{
  "d_shared_expert": 128,
  "activation": "squared_relu",
  "balance_loss": 0.00206,
  "router_noise": 0.1,
  "norm_place": "pre",
  "rope_base": 10000.0,
  "init_std_qkv": 0.016,
  "beta1": 0.9,
  "weight_decay": 0.14,
  "lr_head": 0.0113,
  "seq_len": 256
}
Below are experts of layer 10 (counted from 0) of a mixture-of-experts language model. Rows are named router (the router's row for the expert), up (a neuron's input weights, with its number), down (a neuron's output weights, with its number) and show model dimensions 0-39. Each number is 128 + 24 x the weight over its row's rms, rounded and kept within 0 to 255. Numbers have three digits each.
Before each expert's rows: a language model's description of what the expert responds to; "mostly gets" lists some tokens that are sent to it at least half of the time. This comes from a sample of Wikipedia text that the model never trained on.

# expert 8
What it handles: Articles and title starts
mostly gets: " the", " The", "The", " a", " National", " This"
router:120149099150126113080158111137072146131150156155115090145118080119147145110117168133090200136149120116116129161107151105
up0:135100126116150106105137107132129120151089120098109164097071160112124116143131166144151141127132152127108087103119150139
down0:137149131176153132152120150131131129134145144106113116131139144142097145133095143073131115170161113111109087133146126157
up1:136119111118122115154136131124137102137128132125112151122119109157137144145142142101136061148131159129135139175126111080
down1:147117140115106093131113150086137164154104154165152106142091145147133149090156135150108118112102107115130159111111125088
up2:121117117139127152100129137146091180132089141165106093103124129115151095157057174085125118098118168139108138111108159099
down2:116127133160145112128131107131132166127145101102116125100147116134151112129133159146109131111088113124165160166131072122
up3:159139160105124106138111071168113180121104186174144123119139154133161108112102169139156130136129116122118140131128132116
down3:115176182156074134134130146126143089092177148111122144136157118138149144092128099119115130117131118119112110166149151156
up4:098128108127101132123136132173127130151123107098051107120099120138100117130160137110129135122101131152091116120137145174
down4:173140122116120123103125136137128108135146118147135119142153132153175130108101084109153113081102144139125145128132144154
up5:114116141159151128128106112121108103096124148113137149098156110156177162121112121089152138113105081126102091098145150129
down5:118144129116135140101141105122085063120152097128094109151126119098133158131164130140149119141128141136167104134111083120
up6:128161113128103134190151140157131132095170148132110111159101129116122128124137131134133154116124095129133191151151136149
down6:161124120099133107117161122109114117104143099092131125137137084118085106133160138140156127096101123160108102140172096174

# expert 56
What it handles: Numbers and score dashes
mostly gets: "–19", "–1", "–2", "–3", "–0", "35"
router:134148121126151108106137104156127157155155133127104102141117121160140151110111173140104126122140120109119145170121169096
up0:108135144093124157158140130126117157144089149147110129112124139148177132152060170114104125121159111080126121093106128128
down0:120156144100151129129140139145135120142110131152131099146075121125161143157129133094151103176130145146113135116144121128
up1:148111141076146156116122129130103119116126090107163120095135130139104149082085098129148124131109162132064112116119155183
down1:115165181147118143150129152123092122101102186131088112135134094117152110116116108069144148136117182111111145085117111148
up2:118136126123133129126110150127118122106109132099187157134105145104145126094129130122126116132136110117088140126150100145
down2:117169135145141116130099136108132104098106148154129154142097147132114134112135141149146111121155124104116121146125117089
up3:119150095145117156128166092117094138106160124149164126150108101136170168079113115102128147125154111115114166137137109111
down3:139109124141151130092143150137112104104123151144171158120143145096157092141141136146151111141111165159113150074107137106
up4:130132108117074138131167115194125167147137176080114141104088113097123114104138101131151148152155140138116158142137147110
down4:106139130131119154153113117150113179133055149119124114151130147115152119147113147125101116127141129145114102138126113086
up5:102106166129102155138105074118115153111128131121117157072134108100138172099114135161116115129139107099135117104112135076
down5:175134107076118137172123171092156107125106136112126075122097173122157169096130152152155166135149180142159093141104110143
up6:170109135089092116092116138151128145124168126125131116127118144121133098126128160151106125120105128139118152163118123137
down6:126106122138116125112087099123107112142143116118118084138146122129119161143078168126094099092081142217142121153174165098

# expert 5
What it handles: Infobox colons, nationality adjectives
mostly gets: " Indian", "–20", "–19", " German", " −", " ·"
router:103139094141118129108188110127111161161115146145134106142089106160159153101105158175114171144153145104116113148147145095
up0:122152127154103094107130110145133172129143141170102124146118111151175135132099121139121139147144073104113143148110147114
down0:146113157138121151129132148126150133125132137113106119129127169151154145157158100122105120128154146162119084121138118070
up1:129155107102122143104168130139164114125088140131170107190104130109150111134117204129135110129145138123129127164124130132
down1:127142098134144153158103141074142145110115095174118143078157138168109100154143133144157169127086151150131134158173151154
up2:103130110118129151143142135135163148140120153141116087166121087139139139139086144109126137130116135115132164171122153128
down2:117148154150137154102179081096091169125143115130184131102159132108103089143145105102108122136108123140190159108143142141
up3:137132124138148152065130104131103122151155148127111153125148154159173098101095099127176141134163078150090140132148110139
down3:130119110126125134142127149096155132149090135129150155109145112118138135096152135127128115175086173132170142110121112091
up4:101110117151115132109133134129151135106108085145153065108081133083113121141149140149129158111156127109143120115134135132
down4:127104181110141130108116145079133115120120121119140131149094098111113124183138115113116102146165144164116151192134115139
up5:137137156109109140084108110103143124145095139153106180122142133110143132145150154123106087147107105124125148096084116158
down5:153137135114148118166152124135146160143132154149139124120138133092131141110144109100112131175110099123073130139112149121
up6:124157135113140128129144133125102105118115107190069118210106097144111135134132162169188099141122180135166169138117072201
down6:096127107102105158141120118147115124103097126089165135162118133123148105122110110107128124163179160111120140135153127122

# expert 23
What it handles: Conjunctions and infinitive to
mostly gets: " but", " or", " and", " to", " through", " w"
router:113151122140138119081150123157095155107180129147142139123121114181154110073127131145100156126140121120106151147102147097
up54:150130171118157147185122122111126129136140088178138121137149143159174126154136151169136130151139105157076141105161106099
down54:116097114141141082126149108129125104139143127137137160155121077087088108100148127151150132166094117074125150137147105115
up55:098137161116085162178205122133147126116124106120063118184099149154102130077121069115141158120109144120153137137120099180
down55:108152117150138140156089099176134103131131103092130118138134144156150112169146113153125147089138111108129095091141152119
up56:135121135143100139123134132109133117101166146125144138114105086094089102148115114109127096102127130156177149151109117166
down56:149114112146127107109121136136065143147152127129096150140108142106138122178153155126113083143144085138155145094108105139
up57:076098102094159136103108119143143108124147142129134131141124146159121106106136069121077120188177066107156153106115139145
down57:128146096143135134097131146055127105109107121164084102167156093134145163140069110116095101112133114121124124136148143133
up58:120083136188136099112120132110118111113117110195099148156070099128157125142176168122115146139129160111120122127113168096
down58:146138148132149173118135103149103112107121096180146151082105132151141106105153083140144162114123163124135135120093115174
up59:092148087124122069086118126137130135131116130110112151138109118139134118140100087144116132118166106107123120129141153113
down59:147122110190165152097128155090141133165131112137120110115109159161106122133152137164149123184119108137128124163129129086
up60:159102148097153134122134125116079150091156139115130135098142123116164142106095105117125117120148156143100135115166109101
down60:133115138093136119090137147159060124123141130109172131109157155106128140162112139143130126170109162119122110081120106139

# expert 46
What it handles: Vowel-final middle pieces
mostly gets: " father", " River", " Pe", " Wal", " business", "ain"
router:117148100146109099102158090168099170131105136127098126143115094148140124102099141129115118124145089101106157145117116131
up0:137105145134098150139098121160098109115104125130121122122124121136108127127096172152089138114141128143129117196099134125
down0:199124096109108117157146148151174103091139075137135138139145100102110149119075134122121122127092146182093095111115110107
up1:186120140123116050159154168069068140111176151137126107128118118150121153132130136108120149148121128145122106174143144114
down1:126158106081169146125153124129117120173074138168163094066125093106126127122135133154113138136113087172147146146091140107
up2:122143126164114104144158135136120106155134094140120104128143097118115173129169094106113138105158127092110139174106152137
down2:121078076105177130150131134100112113150149152126145097102109119121206130095116110134157088093122096113086119106146156134
up3:121102143150098104168131105100147149104130203135101119167121135116117128141123139136128141120107110133089112147076120138
down3:155179085092132109158144128088135100126116113074133189115126132128134142134098153130119163185161132137118129131143118087
up4:135141136144102116091132110136110141126152152132107131158109138161113131136118157155094139168154123082113151144137155149
down4:139151157121113136161160162137139128154128148117133141119100122099152120155113155132150145183143156158100126134130161149
up5:130110123148164095138155085102126167203131087105100128119095136113094121138097133132128129157068147136099101142124121154
down5:140152094117097153148098119117156120086122100130119120122128102127147089156104111157129109130144147103132166130120123117
up6:081105134140133143127136107183114128136108122107116128146139161083137157147147143130116132140119113141131141100177128149
down6:101080135089120140138122127152127111160163133165141156133130153102135104147105093129109114084101112125131128104105120151

# expert 0
What it handles: Mid-word fragments, plural s
mostly gets: "pa", "u", " Francis", "os", "lan"
router:097156104182101088094152102113129128118113136147119117128118124141145158097114160150081164118161113099109130152143151120
up0:123155148123089134155158119136119140122125112095084144137118151103142150135131162137142142138130107148115087124075137110
down0:145139182114111108123108101086155130145103140125116087144117177121087116111141086125130134124135119097123129114146102136
up1:112141102171148144116155116138061156119125115136147077104104100127111143133148105111102148138141132114171124110118160120
down1:154160120124140155165156120170117130147124161105093102113148147169135143120103128144134168145104138149104099132150114109
up2:163141156115169146121100142115113142146145120157162139100161140079094154168148167165109165164079145131096140120130167129
down2:118098143143165108120164115121117062100159159115130080117106139127095122126118138140125154138111106091123172123143080135
up3:122128135152128139104133104145116150136137153136111113167103079160102162091105122128129120143107133142115159168129142123
down3:118126092131131141130188163090144102129098154102123133119138113098136112126183106117102144112119139111178117168107082132
up4:165146163125092145144176122150175131150118141162115156126117140086121108092086106149138084105121142121144140110117161107
down4:180132126158107133156126161148132180140106141107099163110158151135153106121079138118112132071109095107174153134140138132
up5:152095089123141135103129156120118086087134144159134128108154135143140120136074176104107117187116109120116102092133141100
down5:111122137098086118122127140101123180142159131095132110145113149146131119126131147093151102146140108113164142136126146078
up6:061157147134116098124103175134136114169112158189158114135175155124132147120152146142150130125100114128133111110114156099
down6:112141127136120139146149107114117100121107134112148150146153188118094073119111175143135155156150128131094127115097171114

# expert 62
What it handles: Verbs and field pieces
mostly gets: " States", " Am", " was", " pass", "Species", " post"
router:148142131117148081089161122145113137128133136159082132152109153131142151113089139145094110134132106095140146151123135115
up0:143092102100164136114107135096102133098164121148096133156139125111144139094138157131122131139099122075095111130136129163
down0:132130089166113131142071123123142127121125111113136165147137113100142106153136143088125134097130109104096164137148094171
up1:128148138128115160164152160130103125172156117096133096157158132135100141119093143132140129129153133094114148106139149118
down1:155162106165111150137124125116112133113131135146118089163178092113151109134133166153117129143156162163122131131119138145
up2:132156133105108098142138099152143123135182100125153071152149121164150136094125132128146153139130143172096120157135133117
down2:127133117137153124105165124117152126128173116154141121129152127125122152101149155114200103144142143131132133116128168160
up3:102141160101120116106131104127110102125110095096146119150117119154135154103134104141148190088129136146160143141168100126
down3:144112154126161111089133116135132108096097123138168154129104183092116110148166145095127089135091163147142109160115126130
up4:162135096129081114115144137126116112120144136100103120079113158118165125145108112142179148091108113152126127132124105089
down4:157134127119135099137092108090127150121134148105075078065106121118135124127110147183132123131138122152208130106122146140
up5:106143092165117123090111102157131168159107145133143112117087112120149159108113146149105154147149107143111138156125132093
down5:149136136095138139109104172126116141091167103092100116115153142149146087194134131081108105169121115144095116146112144177
up6:092114091127128124118133136139124147142100085117174157093109133129132124122172150134107151140120117154137142099157127113
down6:143158130099119102084078119147106094160090131113155141140110126110109164139086099116142132172147152168126101163096115144

# expert 9
What it handles: Articles and pronouns
mostly gets: " he", "The", " The", " the", " she", " who"
router:084146109153100103094146106138095150155140165134106108174113105118142151110130160134142162136146107124100141130121165120
up0:141113120073083095166107106112114169115103163100132126134143130106139126146099153106110130142120138093127165166122110115
down0:087114120111111121158165133140150103145084119134126140096137121144119094165128109128087159128138147111114080133134149143
up1:115121099157156099071135155155101129115147121137147161091124132122125121112122111128120141114134089140091130093118134155
down1:092142152139153139121123159127116087120169164135124116146063107115115116109072103100137132132162143133109133121132148183
up2:173128104096118167109120131136125106130108118155149123149127114169121126156170092114085140113115138159100145163134138112
down2:112147087138135093112154111123110128116159133140114133138095133136130087105087071112173097123154131140114074136142139148
up3:174100109130131110101135132123117116112094102110155132113073127133140127125137118150136163133112123121061143129125154157
down3:080178129137125096138173082115104107145089157113145147123108131110118157137138107142122150066130156110131133123095122149
up4:154142111127127095119147139119131112139138112120103157123150111137109143093129141125161110146095121122141076095106130142
down4:156103155090134107131113156146134148119111154135098112122079156141151113140113098117142128100099157112137085082106130147
up5:132166155129132164112131102136169145090090137167125148146176121112129137135174156116155131096152114087087153167145127154
down5:143120149103169157115139118147132111120134116165155127110103143141146152168121141092115095096139133112123132107148113110
up6:119145105143128113120082123134123104122097145118106119175145113142148161140083135129148134108153116144113129115105143124
down6:137140154136108140122145134127126146113129100095149138146121132128083133090116149130106123115188141152157132149151157129